Experts of a small language model.
Size: width 768, 211M parameters.
Training: a variant of Muon for the experts, 343M tokens.
Below are experts of layer 10 (counted from 0) of a mixture-of-experts language model. Rows are named router (the router's row for the expert), down (a neuron's output weights, with its number) and show model dimensions 576-639. Each number is 128 + 24 x the weight over its row's rms, rounded and kept within 0 to 255. Numbers have three digits each.
After each expert's rows: a language model's description of what the expert responds to. This comes from a sample of Wikipedia text that the model never trained on.

# expert 8
router:127143147129096127146139150109092120145132154153159115180096137105146154117093177129123139121138142177138126118108086123143085146153132113108176099195169081117136105130186125169139104143147110
down0:128096124164136136152102097127132108165099104145127133142094100109111133083099150129148127127108113107126101142155190144135120142117117161151100157173115127136114144091154159164137101134087045
down1:088130197101097163092137154111167113099125143115121166120163133094147103134153126139144116097096130141134150133122149105129125142147128079129102135151188121109122117182125118142123125114112137
down2:110113118107134109164096108115098127103125126153127146177112140129136157112127119140158141095136148068112119144122116132097135111155130127135111153105118147111115105100126119150147125095164116
down3:141126087129098130122133119156138094144149113147176150103111110121161146107088121159126111141168124101153138123142106085082140186157135134169149120154113143124132137157171148081158127122126113
down4:066120137113122112081156171103101120111162109086117137145110128171120107092145123096114084132138148131084125129107115154138167142156121157122145135155154097041128139134111116112114118123113132
down5:131122103146110141132154161126110131118109108136192146103126123115112157106113114143157111133104153143136125128151107117131163138139110098126130142150085147068136129112138122127139112152146138
down6:133093116131149156101129161130113130126108101109145153107114101150129103135106130099152098174128137135151115141134097103100108143121135141140145122111125139124165146191110125164134091136095153
down7:127128147141095083136130153162155089083161138134110150128106098087112124103143104135097130114140099096116150148137170122073129129117132126162131094124126141124139075137064151124136125152105095
down8:119147124116147095115136141170122125144110132126129122129117167096088143106171122095135145092133152157120089159120109085128137135106149149099116115163136143133126121187049113100081133111154144
down9:121125155133088109131108133134146095140119142081150109150114139162132140152112129145116160141125128135166120123112113155111114139139165147142142148095129144118115178157105139125132109062117132
down10:140149118156137091097116148114161115129165126107189131135112139121091090142112089110119138146191115128111108151089102120147146122116128133095109119133154097114115137184121127097138115117126147
down11:101112157109103088150115134113123129074138140137145129112084127118143117154128155122117141155110124071138098136127142122143152104136108156110105113158112104119122116133134170112142120161097150
down12:140105135115141115101127118145132123112116145105167147142130129083113154121118113177126120113126083131130132123123100125137162095124145110132163176176065142134166123093094151133133145122131141
down13:106115137119152121111122134142118130149090172109151095150130136129137137131083154141121145151152151126125148134123162124100115160128178110154141153139132151154135124106151123192134151120181120
down14:128147103163122109162148110130087092120120108118075137170101163130081162120140125100098149141099138120113099107131158119096177171169166138145113128142090094118106153099142133147195092129129135
down15:129136156136117125142181133112128118101103090102125135163160091097110120115130106113124119123111121141169106103133092181080135156129140116100106085150090124094102104179085154118064145111102169
down16:120092108123131130096131070133126102139112181136169122171138130116106126109169133143150130143139143104120112114143197121145133117157130133120115100127137104139139117109120109103136178134136123
down17:131139117117093137103148143157147149124100126131158085114132130120121155113094097166134115175152183110107108096105140146131126158122109101112116116136123127133161138128108107167097129107150078
down18:090143148114138111122080148126145102127144127181117139086100101127099139098133168122132159167141120156114093140145131139136104116128190120135119151152159169100115139152095162091118117163114124
down19:140139146160125098143106118125129113118118177158107100127088155124123090124103148106177125127179142094137122105088153138107118120076130180150095133113110112104118111117167138108170116153143084
down20:157130115128184133109108149131114111137091128129126131142128140104144147110169129138114096126120105108128101148086124144134149140118106104140128131124086128127162154159088127144108098165117112
down21:144133131140146098126143119114184116146101132135134148138146097133127149091148131123143113111137141157136110098178150164110123137119141149147115103159142157169141119178141110096097086134128078
down22:075128139146136097154119094136094179142134139106108132144133126156136148114135145130156137144105124119103165133126153168123151111143177104107089144117160109115154119095136125137143153099096154
down23:132136147137129117094126144111128116129164120100125091146144151117088133108119150124156128095145126119108120098159112140096142130127141102148110121128114127112121146118125111126128092135127122
What it handles: Single capital letters in initials, acronyms and abbreviations, often in South Asian credits, such as V.K., B.B. King, DSQ, Ph.D.

# expert 3
router:148131124112145128144169093112152152161146169125111127185139126120147135157131118155107112142106126153139167144121159175133094134136165132103119128139142132102161105163081079149098139114149149
down0:180161099158117127112131114097106135139122114166152090116139105118120105123126136125189092149111168100111129173150174133120163157097133152139108083151122122129148113125149125128109102160147120
down1:120130154130135124138098144101123120073105143146131122153127091101140134126149128175130157117085074114134112128085141125153143128111136122122129112133132109094119109137115094117111115129150138
down2:160116126088115144185106113112140135122132099119134189114157146081105168111132056115149111133095133108155153130127127128116106130125167140079099139135117106116120145128160065151149136126153144
down3:091116125117113147115100104172146124113136115136097202126159126131135161108097133112165122099122129119108118141135116138101122161151109111141118070153094118126120124150121136120134184128083108
down4:054141133121184128100174160125110105123101142128110147145110131152130113122114147120105113087159139141127107139188134131126174143144120106112137122139152106104120108153084122088160129106134129
down5:136147119143116092135096095090102093137120126118079133111152116108138116162151152119110138121158152183122109114148093146126159112136097158135123157127104165083132138112134094128142126177132125
down6:110129124177144105132111121092095158111166115137131128117133139164098111143097093081137100108126148122151107170125148167126114136134095112146160137123136139131178173184115142177066112141110128
down7:090138149153038153096143124124177174110125156123116100117109106112147131088117167134112137151149102103131124153156143136125120126128133132105120151129105111126132080180111142115129122123090131
down8:136125132120123171102166125150149121129182170110142110127118165120121141120100138106157131095167146154124060158131132135129156133154129133125118104133167175074129107155070147077111157141120129
down9:151144104098099123124119105144147134121139139123147125130101138143159171112137152130089133123143090143137128145156141141154122129136128161108153168149128114104076153159118117153113124101147120
down10:089162130157114059128144171147154114142160113139155140142115148130093080139065164117121149109155113145140123134124107145154181140131088146090112140144142102120131115120084135131135130089147162
down11:137136129109104096129090125147109123101094123138154128105174159106174141133188160091132140123150077109189084134149147151118131119143118107145125127151130148117095098097175155154139108118088145
down12:119133152144106111114147112130178116118091132084188117146124143101104126148076113138105106134100109140119118152108104149091136075151123106096103146156106165119131140119128127126143103142139139
down13:120114152113121107128117113096141108147142147119157106148133155136159105069097106113102125136192135105119161104123138142106138121168122131139151129120131152172116119142130109164125151115099166
down14:165158142171113086148148142114107129154109141123140098114118163120107162108099142159099144131101139139121132155129063096089160176172133127114132114127106159102114109101084116127161135097120123
down15:120135121091175142129120155142118097135116152149160121137167090091095137126156053131131121128123134087136118133145072136111144118114123123120128143151092117127140141153117109146099151122124112
down16:128136107090063106126146100095112099101143145163133140147160137099156089143121148119162114153159137152130132132135139097099072071122127122172129082139145125106158069136116141093128149162136151
down17:122116150126138058114151135099171166133107147097126124140132118150105116152113125153082142134149150113176147136112126125115138147102092119144092119108140121118122136110123102130119140142112077
down18:116158167152109101138138146173146124095173120135127112131140110119155135101136139111137185106142176154128103134108121143098117120148144154152136139100147141072127069109131137142106132144134136
down19:147137137172126100149090118085117110138106124125108144097098135139104104112115126124118108144159134134155180123100130114106114133116143146169102124110129156136118121142088150121129077170159110
down20:138071151092153106147115148122096123088105169151103148133130090131153118148149133147127131119127132107144119150123094143102125130114093103119157103155079121147133143118120112162105106205117158
down21:128146088152131137122129140130124156141106137149093127136130126110163137116131104150175111126135116114150144107146157145111130193082089128142131096147148130149109112131136139098133078117161085
down22:098107112137119117130102075135119140128125123068145155110146120146134106144129108140145124138098098097096129159158127123137113115126145121140106162112096116094106129136153121123112147122113139
down23:168129133195179131107136166110164157159095101100131127149104132095097138103103154158140121114121132152089126122116147138131152162146114150102128143165128131077089138131140108095096129126110154
What it handles: Conjunctions, relative adverbs and quantity words in running prose, such as than, about, over, where, when, but, however, which.

# expert 10
router:155126138121098146141121102113135134136084148161127139151104122111107097118099176098116191115165179160121151137136124110132159128145144119116169147125171176118147134172187164146192086139147123
down0:105093130140138111164115079161135107165128125139111110125085150101132125110128128153164113124065164151124115138118170115134145177129137185173107122169160129129109111136176110153129120141144129
down1:113127192114133122101133155135134112127134165101097136123113111143107112134122132112125107148089119147110087167125140139155137163120085146112148136111135103119113129168120082116134105114142141
down2:105151134102107120134130130100131161123136118132141132151157103114128192086130140110126130119110129108155123146131141102155118111115166089106166136148152080105143101069168098173149154098155126
down3:170119134150096170105087116124166145148122140154138110156147121151132148148102161139095103129108081131165127172157120142104154156132137112148119073094125111128107107145114094081152161164130127
down4:105136139113135122064169146130164145142153130152120109171136115135152110087116123070136108115129131176120102124163116124121158147145072121130128128149112143121106149115128110141187141121131127
down5:137129136153143116136139126123110074118138102126109157103103085131133137124091144148139131144097142162082086142132107134104121111088127163131129121147158152107101127125155135095149113117097108
down6:131116154130146117137133142129133099098166127114129112103092080129122134136085120105129057152141199098166156141112112140133119166093106128117156138124150115166148121146134163174129098144097121
down7:106072128157099125097151128133161111136139124115146111123116109141128105094083114104070151159089133109122169110141119155108093116110111084092126085081166118141137103132067159128105087138159093
down8:150163142122119173144155118072157129111137136139148159134139178129095128098136112099134139057113132161141110129119109099131143156098136155107154109106174185081110120171085166094093118134119136
down9:167119142144118114128100112137151110139140119074132120138109150162122144127106133143107151136119097138098138095136085142113096125144129149117118155129123130109093148150141120124108138085152076
down10:106137101145092058117147183137141113086158178146120164141139082145095091094146140145150136129133126140110139134159113141153151090099142148094144154154137108130126101116109133085166154086143149
down11:098129132126089112091138090158114071134091116103134139136157159094146124129186136136114147152142122094138094103132169125090150145083085131142111149133138108114129117113075162151119113138115165
down12:116132199188139157164105164156161151086079108095140150063150140116120115111058141133103130090099139118115136168079113123123145130132111110118146113135086161135158128102110124113130142147151136
down13:136088156111125146115123118102091107157076104154129104169126127126132097148104115131132148127136145120106154122129142154113105118133094154156122126164145146157101165151148126149137117125164180
down14:142184134141110131176145130151116121161136127119099138136155199097095104154140104129144160125127122199082125198143115138082149155130150132131114081121109169115155149120127137123153106089150091
down15:126102128143129129157134175138167151116164169151157122106159087125112128107131102123150168160124145150157090106113135168129139114094104099119117152157129135090121124137116123121096133109107111
down16:108116126116117167121131117194127096151136121123177116135125158120114084121134154162140141137134149138130096157122129100130100107130132123090101135115097104161163109117143096159149123157119161
down17:168124147124121103110143163144202174108114165138152119127174090163098139103109089140086085138147138107156133156121105152138114174119090142125069115143116126095113125152135128153158131122156048
down18:106122124125131132121118141162140093121159108164146115103114137137113152133149141165136135096124134140065119113099123142113114090181164160129104122155138144123147103087142158130156147164131109
down19:123151100134114116072094121129096124137110132127097105135109097133086180145109096081122154117127139103139187093092160101096115107113160156171141119135135146119111128110093176125081134158181111
down20:153118138138124122153119123115115101127108144113144166153143138086153109121121124123121115132145123145141124130097112152142154137103122102108177093103093104115167138140116069145097136136126153
down21:104138139113143108149125192097112177131147110116135123143141104149135089141144135161145133087107130154123087097122160167123101151120073132164149093147105113144130127104123159119169101159123074
down22:083158146162127098124123098173145153106150193118098138106146121092139146111126133127116135147125097170139147130166143119127115137119103154155130133124121090093131121135130119148111122163103178
down23:141145149163100108149140129113137138089125105107137116156126117107091148090091124110122100116136146146139103131143124116123143115133088142109099096139157151106124133144143119091104114113142128
What it handles: Final periods and closing punctuation of sentences and cells, plus Latin genus or species endings in taxonomy lists, such as -ensis, -idae, -ella.

# expert 5
router:150099111151156083118088111151113140126080111123125114154125153130120123162093103114129144158130138154121133149147117143099134142120107157137147126132149142110094120110114137157101122132123125
down0:125140083156109135097095081145131113157123104151110160150127126104137103087119126150124091145117163126085115101119124120111134134115125122131116121171107124155125128108154130118135104139094099
down1:125137173126117160142154131106151134102092126121111096147123101149110141085172119116165133094086135142130159144112137097178180160118131114150160099136152153071101110136150121127143101118145117
down2:124103131099072101160136117101125141084149136120137147130131132105140153097131129157116134144118122087135121116126135136107110133136160140134127126147126107109132116102147059130173132127147132
down3:128094116131132121127093115145152111153156094153167112116137154132122179056106122144130138101142181131120100166151102126093136170137149100189165134131123119180125092141114125134191156165095114
down4:100117137113149135088124154134120114137114110153125128150147115111133148123139126100136164146133125189141130153119107114121126130136094126127157118143130110150097111141127063131150131119092123
down5:120130173117081149124127086132076070156115114174120106075117111119138149144111110166140130096139108148130100121178136130126171142117119118144102135160127147108144122109160108099167146121146157
down6:104124117180147105099122145123101148113161125113141127101130112183123167149110150090143084138149174153160084131141122110144129182097120128167143137127127131151118118147133162169126108138130135
down7:134111171126085108135134170154130113105170080182154108119126124089149165121126106125100146145147106112172154125095121119121148111145147103142159116088109082144102079152129143119143102122142116
down8:182157131126156141109150140107140144140185155131112147137090151101115150131106145130099167100105129126119111140114091135131141145085148159113139095142149175123124119143081148069085166129113129
down9:154136115116158122105114118152145172134133113101117151168087129109107136124135117156108162158114097151133113144142114135105132136141128118164143161124142147141122130209158135128147142100159137
down10:093136103158159055128128135134165130095149100135143143175133150116093090144109104105141146150138091128095120173155140105116146160110087131103148128129160109096154120152123181116114124101143120
down11:115132137087131102091129135120105057115106125085144061115174175136146107114150136129128144124129104079160097139159133113127118122154119085140145125165092102137100137102107163155141155095137167
down12:174120171158128144127156131130133138093111142114160132127120104125131098132077132152125126097146088136100100129112072122101148127138108118155142122135085177134125124095119132133103145147155148
down13:095157155128111169122133121132109102165058109146131132134146107078165154127109153109141149159137138140157152112118149117108111137145139168157118100117151101142126167115110127167127167120165121
down14:172178098109123135135136120095098105149143140089107134097118138133130119103124132137124130137077129105135131146134088082097136078110159152115131115120128158130119128101123094104167134117132118
down15:111102156125131121116130119137123118134178168115086135126141090107105121067145069151131122078160089109114079100139121155101144147118133114112101138130108127103109123168110118136112143137132135
down16:129132125110104098133099078116101131078149172126142128181141152128082155110116148162129186143131126171139163156157143088133129128128128125128107104130139114100153121094143081145171150157145153
down17:137073182113145150140128136098165180119126154142131113132093096153092149156123111108122126112135121154158163137104137133114097126119102100108107127126136089152132140132128112107112144117151067
down18:099111180125097079160131097089169108122172130102138078120178117155131144115126133143125150105161134121088102137158115172122162144105177152126168084125148120091165099119119170112125092179109174
down19:102128137157151130076103118108131143084091155096128166112111125133072163143074106094100087089130130144169151144109139106134139121068149122139126106137099144147128114127148159081121102125145131
down20:158144114123173091117120114130120134102104139137145150179133135142130126118133146162068173130133153138141117155116114179115154113122144120125109098124110120126112167117136133110079111143137143
down21:147126154114147124143112150135154141118114162173103114131075115146144121126149163134152142093155088112130106125143127196126118158090081168167121112157152087171131121135137159103159127155152070
down22:057134152156171122127134088109091139138168207093131129123180119155135116102126139135178139132127135127163175095137163130093138156118121133153119121128089120122085143117097133160129114145165123
down23:122113168158127115102137145099158147112137129116144131106134136128166125099104132109127128100137109110102100105124135095107130135133113140126107140152117141116140100140150099105106120135120144
What it handles: Commas, line breaks, table pipes, colons, semicolons and == heading markers, plus LaTeX symbols in math formulas, e.g. Mother':', '===', \'frac'.

# expert 9
router:094098110116165145108114178161091167121094149105112128088095108140113142132117152099126158175100172124144142073160077125109104128138151097156150129179137128089135088114120135120131142122155126
down0:126132102157126133143123134156137093145097150145178157119132172093104049112113122131164123127114125121085137095158133135151113166120101150122096103120121162132137134137140133154138117156130108
down1:133148172146122141132107156105137168092061158122116145133106084127088093115119125147134144119090117147115117163091149099169156164079109138138140146136152145103094093114128103132138093095128121
down2:092115109088112133137127172110100138080116140127108174175137112083125146102131127112118129118117171058120131137104109123114120133141154159081120120081133105076141086089118109183152167142136109
down3:147122091105128167122098138105138091124141096153129143108100137096108169100093101143137142121151085094121114146129089139136163125120118126152146112105141123128120086143126130146101124111136101
down4:055155130106150112115138160122128109104120134147129155142106156151158125100106090064129110125148123177125095131138148103139108135158111131153119143153130108093117133102104091135164132111126121
down5:137145142138107165102130085133118119116136123151145156113118107138140132108181120170136127118103113155127118163120105109120183140131113101121085161083095155110091135087164118121190105134139096
down6:150137151112138114148093124147087128088113122092146151102170140112095134141160137106146110134129175130116093119126142084144095160096121143142170131134126132108133127160103129203103122145103114
down7:120130160148054109101135129142198105124156151116175121143130099096109118102116104134107120145113098112127126147117089144111084155144132106130150092112142065106164099184117128119129115111116124
down8:151141139101153154128142107123143123120127114133100116110114120142135129134113121117122131131154172104149127135116113138122121138141112082117115075173149175079155113161109149104111151140125170
down9:157142096162099114149124132109128130082175146138124144167124124138162164111154119136111134133108104145176136151139098110150124125133095098139160147129107107110135172130139118107120156107160085
down10:122140148126111069164152168134129124125134145135124171146103141109093065102102154134143159122159124126124130162114095141119171128102114116126193186163155077165107121091119163141171118087097132
down11:106121166101094100115088101159100112126132139111144145144142126095180126169134108100138142129151084121178124139132079115132146136133105135133160147130098108149146111106120182135150142085115149
down12:138141145123146166120124148128172133107104126128180135129147123139127117130110154135107116083116129133137114103085116094107116109119125162106146103150095191116151111116125124135122113163092122
down13:093118192122151145109138142121067119139095123125120113182098136056175096138088126149086137131193121145162135122131150133100165123134148152128153128086159136126121140112095142123164123132142129
down14:151154099130175129125182116104088151107113129120109126102137143133095136147120137112137121143104197122134124129104097132105174157163113132122103145105117179123135159100136109152167089136146124
down15:150099134098130133139164086155088140117125129101119099133107093093122104151106091118107120114162120096096069133139103143140127151121164162140130104140111156075143133154102117132117149121111169
down16:154110147116074154149103054146077113105121144132151115138132120133099093146139172143139122147170137152120108128118152121131104099175125110144086113133124085159160070129124117115115148124125140
down17:126127133143139123111144128145137194139104184146170097156156122126123139118119139138109103124121183138127125160135105095145119169102090142121130155112143124097141168095139117132146134107118109
down18:111186138145110123125119114146146127143133152164121137147144142089119139129105109115116170132172146136143096143173127149122128154099177190101126118118161144076137056136121142142159091156131102
down19:123125127121106109110120110120088105153126103137092114141085094113098124141149122097123131141165163119125139116154127134118120179114133170123119152124123102175110108153118174120109090151136093
down20:124146165102167064159152150123125124108105165145149131165114137079102116077102143143075091114121125129142132147139081168133131118088104100117131154141088140103140159161130146135098108184137122
down21:111161117128194127146115135099128171166143165145140142082103103158118142132145125140140122124105121105120140126156131191170128140096168108168154132153101136153099107131138140120144122144138162
down22:053135150141113163156183075171115111128144161078171152161132178117164164115088149119161166093070118101110149157088099126109134129113135125128128168116118099110120130145154141158093157110098149
down23:165159108160132139120127153127159139139140122125102122127166116114144154145099172143185106094130156135107141110149126123113151111146081134112096138139147114124096104129137112092110148133115093
What it handles: Digits in sports scores, lap times, dates and stat tables, plus unit words like cm, km, mm, e.g. 3:0'2', 7'3' strikeouts.

# expert 4
router:167146139097127135090119106132130134131138097151117136133077157125098151153179156142117124136153121114141098158120105120099129130150106113153144104091115162129094102093131114105169116149133097
down0:135096096169144094144115122136093124129117099139134130109117155091119102142126131128156113101088106147094085098096184119104150175091142187161094100165117137116129141114126138181147121152103050
down1:104123166140139138137134147085148127103080160105116144104144099108096179123083125161101128137093125146111155170090147137154161160152105116122136155118111140084121134109128109122113082103141127
down2:107100089138114078150136130078104127099152146145123105164118157129146163128143106104133141119142129076133098128133125125124111137125150138133132150140126123123123113099122066126144126128132089
down3:135138131112104132106136128152138085079154126156130111152138134139119165131120119136157153133168089111157152134150121110097132175147159119138142135150084127130105131134137122113138133138112095
down4:107143111096153112074134185110128138107096127136114153101144108138132113125140124082099103143104167137107128115157119168131128130139110107127130075103123150092100116151061131076141142143143121
down5:108159090144076137109129132139069101130108111127103121107152094106150140176085163125134142129170147168105097154151118073123189118125135121131135193092122156075138093126131123128160127108128115
down6:106124107126145109142087115084123149143159122093143149087119144122085113139106087131132124148139176118129098152136154169098123151125103150085143152075168120160143175199108134141090120112083125
down7:133118106134137117120119125148149076101155109152157087124127139115168161112137095126150146134141087126120129122166103171164182119121116116133143154110131096137116104129099150098141106124121116
down8:141141150122120166109137109128153131143150167102129112108147161157119117136128123074110157136107142111138100123090146151145127154125107170126134125135161198127123097171080127096151155139129156
down9:137097134118132091133114128136141095104138191099138124148136138136127131098102127126132126112130162109152141160151094138090137104144142122130125173152121122123116164147124139129162166128120106
down10:076166158109129050096129173181150143096148146126134149136108126112093080145147085088117127146147101112095140134129117124166151137127109103078121155116118129130140154149103161078134126091163138
down11:115111137097113118170094150106075109135150126134134107126137130131179109160159140095107169098100126096134083156110100125118160147114134110133110114159106105143149153089109134144161137116127117
down12:192130164163119182162144140116132142115084118115172158140119169128108141068078105120137105051128104112135109160119133118097122122138089101117090166138091128148153094151124182110107133132099121
down13:129120169163154151135137131135106102147119095124117161150124061082131128116057093137140088101141129121157153130126140142145118166188157113135147119128140142137141150137140098135141083126150175
down14:110171125157120130158178145121107108098136137122123103114126144141119141132132129139154124100110147178107121125121041082124107171146150100066159128117118126079123138100107128127148105102115131
down15:113118092081152151113131129135124095135146125119123085121131095123108155102187088154123159141143132153085095137162087196125123166123103120144111152133068113097143126138110129104107141104142141
down16:170147125120102153130111123131097099076163162161162116097095138155116099169105192133181151139149115118107082094148124137119106091116122107150064135136141083077144114096142108112171169140143137
down17:110135155105132124128103131062146170121119155191122113147086112150158149129113113164156144147142168129143097138074142136131138167099162134127122127138115114115163088127142154133137102157145060
down18:126104135115127164145137154120148124143164142157134120127128097141126145121132122124130166149186165140135131100134129138112129111135171167123172156139183170104080130115149129157135100146130124
down19:153116126128141102102088124122102138139070078147140174090128122133111121126154137113144130114119143103151133124127164126113112121116132121144111144079112129135136109127129139143119134136148114
down20:116127163128161108140153122128073135086107199132148153151102165137150097145118179159114128111134149098128072129170111179132113088132106088134142107131129159120187155165169097099073107161095168
down21:129167105111132110109134150118127131090126126138115118145108105111098137092141107124148165088120129112114140087106109134165132152119088185156165098109136158150107087138120134100121122102141148
down22:103168154157133137150120085134103142112145126095146143149132129108160091115182137154173150141114150148093175125143099124150153161115122134131105167144141106130123162125125136085106198127141151
down23:129142142131087123116120141133110160149116122148123120157144120105122100096088171119144125088139156121116102078123157102135135146162108138094087140132139155124123139157177099136143145124109150
What it handles: Words and pieces inside names of institutions and places, especially after "of", such as University, College, World, National, Museum.

# expert 0
router:115175168164091125120107121108164141117137158126119141155131089099111130117132140134143115076116137137144102144143169105123185149111182114123112131144120068111164122156160089110181117132148140
down0:152162117160138144106135143140115124109070097138158153129105154107173122084124131125183137121109175119086102139129140113083126180132133162186122089115096112112107109132150129187133088142115061
down1:190135172126112160146170165111184121104085126092115132143139098134106165110119131140137113147095148152159105120109155096143159158115149122149162134112128081096129119133143109147106096090158090
down2:133109154116077108145117111098149145120148144126135161134157104117082155137150114121158111133071151128143151144145149116119126140146152131105134123094115149109151096100100117160120113112119135
down3:143105119118130164119081098166151121135134125185172142141108147125147149098097130179147147108141109121129120090133134115097118156164104118162097142114113174132107094170104097116137115132128080
down4:085128153089124126131151171111152121109087131172130154151148125140150122101124115102165113145146152149125123148169138116136112169128101124148142148140139104124113125167101130132107145122115143
down5:133135106147117103138144103089092125127092157113138141121122126119139152175140087158126129091109087172133117126149098076098157112101107128114125153147141134116134150082163125119111104145134119
down6:123105091148151117138096174135160169108148121123168133110114107134118132167128152128152072154138131097154124131124135102132125125109102146141155108098115144122132147169110140141133068131103123
down7:125122118125121149112131137148162093135119125127094156099112105133123102086130131089085169135114066128131116134153114116112104081145114122146135128100129109092122106155122123062154089143121141
down8:160154112126157129107116138084154120140146143126108134132101139144147103133090149121082166097151162164125108164123124084139115134121092137118102121107145160116113119146075154068128153111118118
down9:135092093140140115125084114140117098124131157152131104148108095189159123106115172130101134112103153093120117115114084113104113105120142159146172079129115114082124122126142147121153136133113066
down10:108105122177106069119121136148167107143138128139153146158163134122090081112167146119122143167168138125147182124156143109148136148122114125103148119135107104133114136165134113091146132122131152
down11:174139139112123139095107116092143120104119133110136147184155174112115144178116131136175152110105133108179107109110159159094166144128164171114092109124148129058130106102095160167161141124099149
down12:151150171146119162124124114090145131108106112072179144120158188126159123088112144147156147130126118107129116118111103101134150091095118102118117097137092146096129111158110141116112101174121130
down13:132152129124120111120124104104134099147103121156148126141131155140181137124111124139142158169143122132109154141137168112110138170136149135131133149110184132153086133130123101143098098150163171
down14:138162120135112139141156144134090142118105122128113125142102144137115123180152115116113119130111144134122180141121082111151150172123143128111132114132113130106111137133118125113112114113119170
down15:140148159133127130134120172172126156150157161089128132129109132124133113154136064115114102118121173125112085118113072166150160145125148117141103090151085195096098119115100140110115113133138157
down16:133131084105146158079138095138114144120152162185122093118116133150162139116118127161120159122129147153108126147140178091128117063071122101113095129135117130160118118121145131163136144111144170
down17:133101153118125133164144128120117126108118133138150070136127157101098148130121136142100109142094167154143157119101132138108120149104093133141082091096117121107071155091092114086087143112158077
down18:143147106159139139111133125144169149148132106156183156112127106100145146103134156181122173146121127125072119106111165097129136121123149125105162114087153130095125130118113177131111143149148115
down19:154158138120113099119108131089122116152090148108135122098111107130066118121137088097125141121127139125135158101123158113109090116116120171163136081161091137121083116112118163109061128169135128
down20:196188128122152126184063091140148138114128149141134129171109180109149135156135112157116145090129119134148159195145137175113150079107104108111141127152116104112161108135127140150121148167112127
down21:165120137118180134153110130104178150116100168180122129139087094105171120120160129125101156115121117161141124127134125164125144129159087143156103121152083106181117103043130094116082102161157141
down22:097125163156116109106136103122141147132142148078122163150188155092192103111141116117121158123100103091135163129175113134161149140163084158140109156113117113127073121147120145117128151156134154
down23:124150089139103118128141120098089142115117138130147142134138141105122127104135194107136123116126117155091107083157155131161188106150123129167116132154142117122100107128126086127108118064111099
What it handles: Given names and word pieces inside personal or place names in lists and tables, such as Robert, Bobby, Earn-hard-t, Joaqu-ín.

# expert 7
router:110135114095124093124150113088163187134145145109108106083149128165115141129105116083149135128146111134123136140108080156143119144141158153112100116087134096159122110134115129150096126118136112
down0:124121177133144136140115131168118108163119101153151129124100103104138132160120110110119146145118128087107098124125115133154201159144105179146120118150113162130115127109161138160116091139110087
down1:124139206091105141137116146103105129097147102141121119108136070141120134119126144179133141113121108139145100169103146067155170174104106100169105127174130128110098119129133099108092126106129113
down2:098100134111112132136125140124141127117123113109085137105102127101117123104159094087141099141083122074125117123124151115134134144121128081096120129121137124085148110075137064151160100061160119
down3:144139120135084092140125057110171095153155103146144187117135135164137165111070107166157132129123106139147114141199158132088135181155147111158129097125134108118090097158093141124139126144116131
down4:105120100130164107081140151089144139135112145141149134142129128145120140100101121124127125144146166107123100152147127148166131097159110141144126139138122103134138093153097057110118130123120133
down5:108128144101121114100109041107080095136107102156137149109155113110164135162138111131183118126139121157125119109189116123142167114145174125178167141126116160058123111124139132096130117157136116
down6:132125146127157104089116116073110178109149144114155123112143145109116137132131144082133096113124135140153108109124118140143107138075139155101133123137159137116150119206154148120130083153116123
down7:135108187148070145140122153137175125137145147111096125115112123126137157117093127098092143151127132121112158137146086116119149122103169065131111084140135169138126091141109136108155117137120090
down8:153143122151115156078154169086166141138134173117136129110066144064128111115117164097143145112108139138148095165135100115120125163127141122093131104141129142126100134153097123094082115077137180
down9:162169117126112111104100101149120113110102121095139110141146136140113124163146168111117169134110082123175103138146069154134105117102124113141133123107137134118126181140150105123121165115165096
down10:116134160191127085104120137172144095132145142164130159134099136138102093116075090112083145125143105133072137132151151103126127135099108121094148150145144094140090151086084136160135131084162153
down11:144148154121095131128121127130096080121122139100173101121132121090193135120137132155121144142136117111143154105145120178121137126137122096140140107137100115148153075112094182128135136125122140
down12:159131177163138165120142151141181137088075140121179146130139120095123120098097106173149095128123106144098145168108105108129145120094084102163121112118109124140083139115133151122169103125098105
down13:113131157092097124112136118072113093159130124132138089120109165145134139071093130118112085143160134116129127111136148156082153149130134146167133087174113140173141133126120103131139101115140138
down14:114183105132136144147163099099125129113127122086079119094166174123122139133108177150140134130091136157111132149150103146160095164101131143121112092146113144116134186126102104116136121116123117
down15:090144154078149090156154109152119090125133152141136086120124083113099158104130116137140124083122111130123109106126108118085124126082115106068111138145085137095137132138139151163104138110103154
down16:105123165092093126098118061079107115099099137162150149105113161157127082111090150126120142141155101137105104122174141107152093131123114141087102102116165096108152099128128125113114171164119136
down17:166137126146114139116134104137126181107143150107179092135115154119125146127096097153092114157157128116131165140077131115123105160109110135089132110142161079109176085116136113074151150124080117
down18:133161178142117135161129148134156095113149116129124132116118095136096135104099172133173170122176129146103128114112141141118089129106156147169121119121138095097105104129141190134141162134127133
down19:131124123142140125075050155101111133139072180118109088119104116139107166168125106116159093095150107130167145119107160137120125158103152136117138179129153141109133122159121178119075103159123124
down20:098087149094148114151121122146166128143102163126110104154119105122126100109160169144148105128128112108143108203146071157137177141097097081118125135134075135170174124165133099108101133159129149
down21:082130108107102091127142148112077165149113170138134115109144124152124175123161182123140152098164160155128112126161114109144136136109071094124098124138117115153135109096086148110128126146178119
down22:039112119129123112139154094147103132160142196108120134129140124120108126089102108115141135134145166086144125142100120125145128119128128094099113115120127091112161096111164173136096156140168142
down23:148151126137118104105142148122124181150117103130167121126114134137099130083113163137126131109097154121144104086119120107135139151158115163127103149149123159095096106169142087098146150108152098
What it handles: Verbs after an auxiliary or pronoun, their -ed/-ing endings and following particles, such as used, made, maintain'ed', sit 'out'.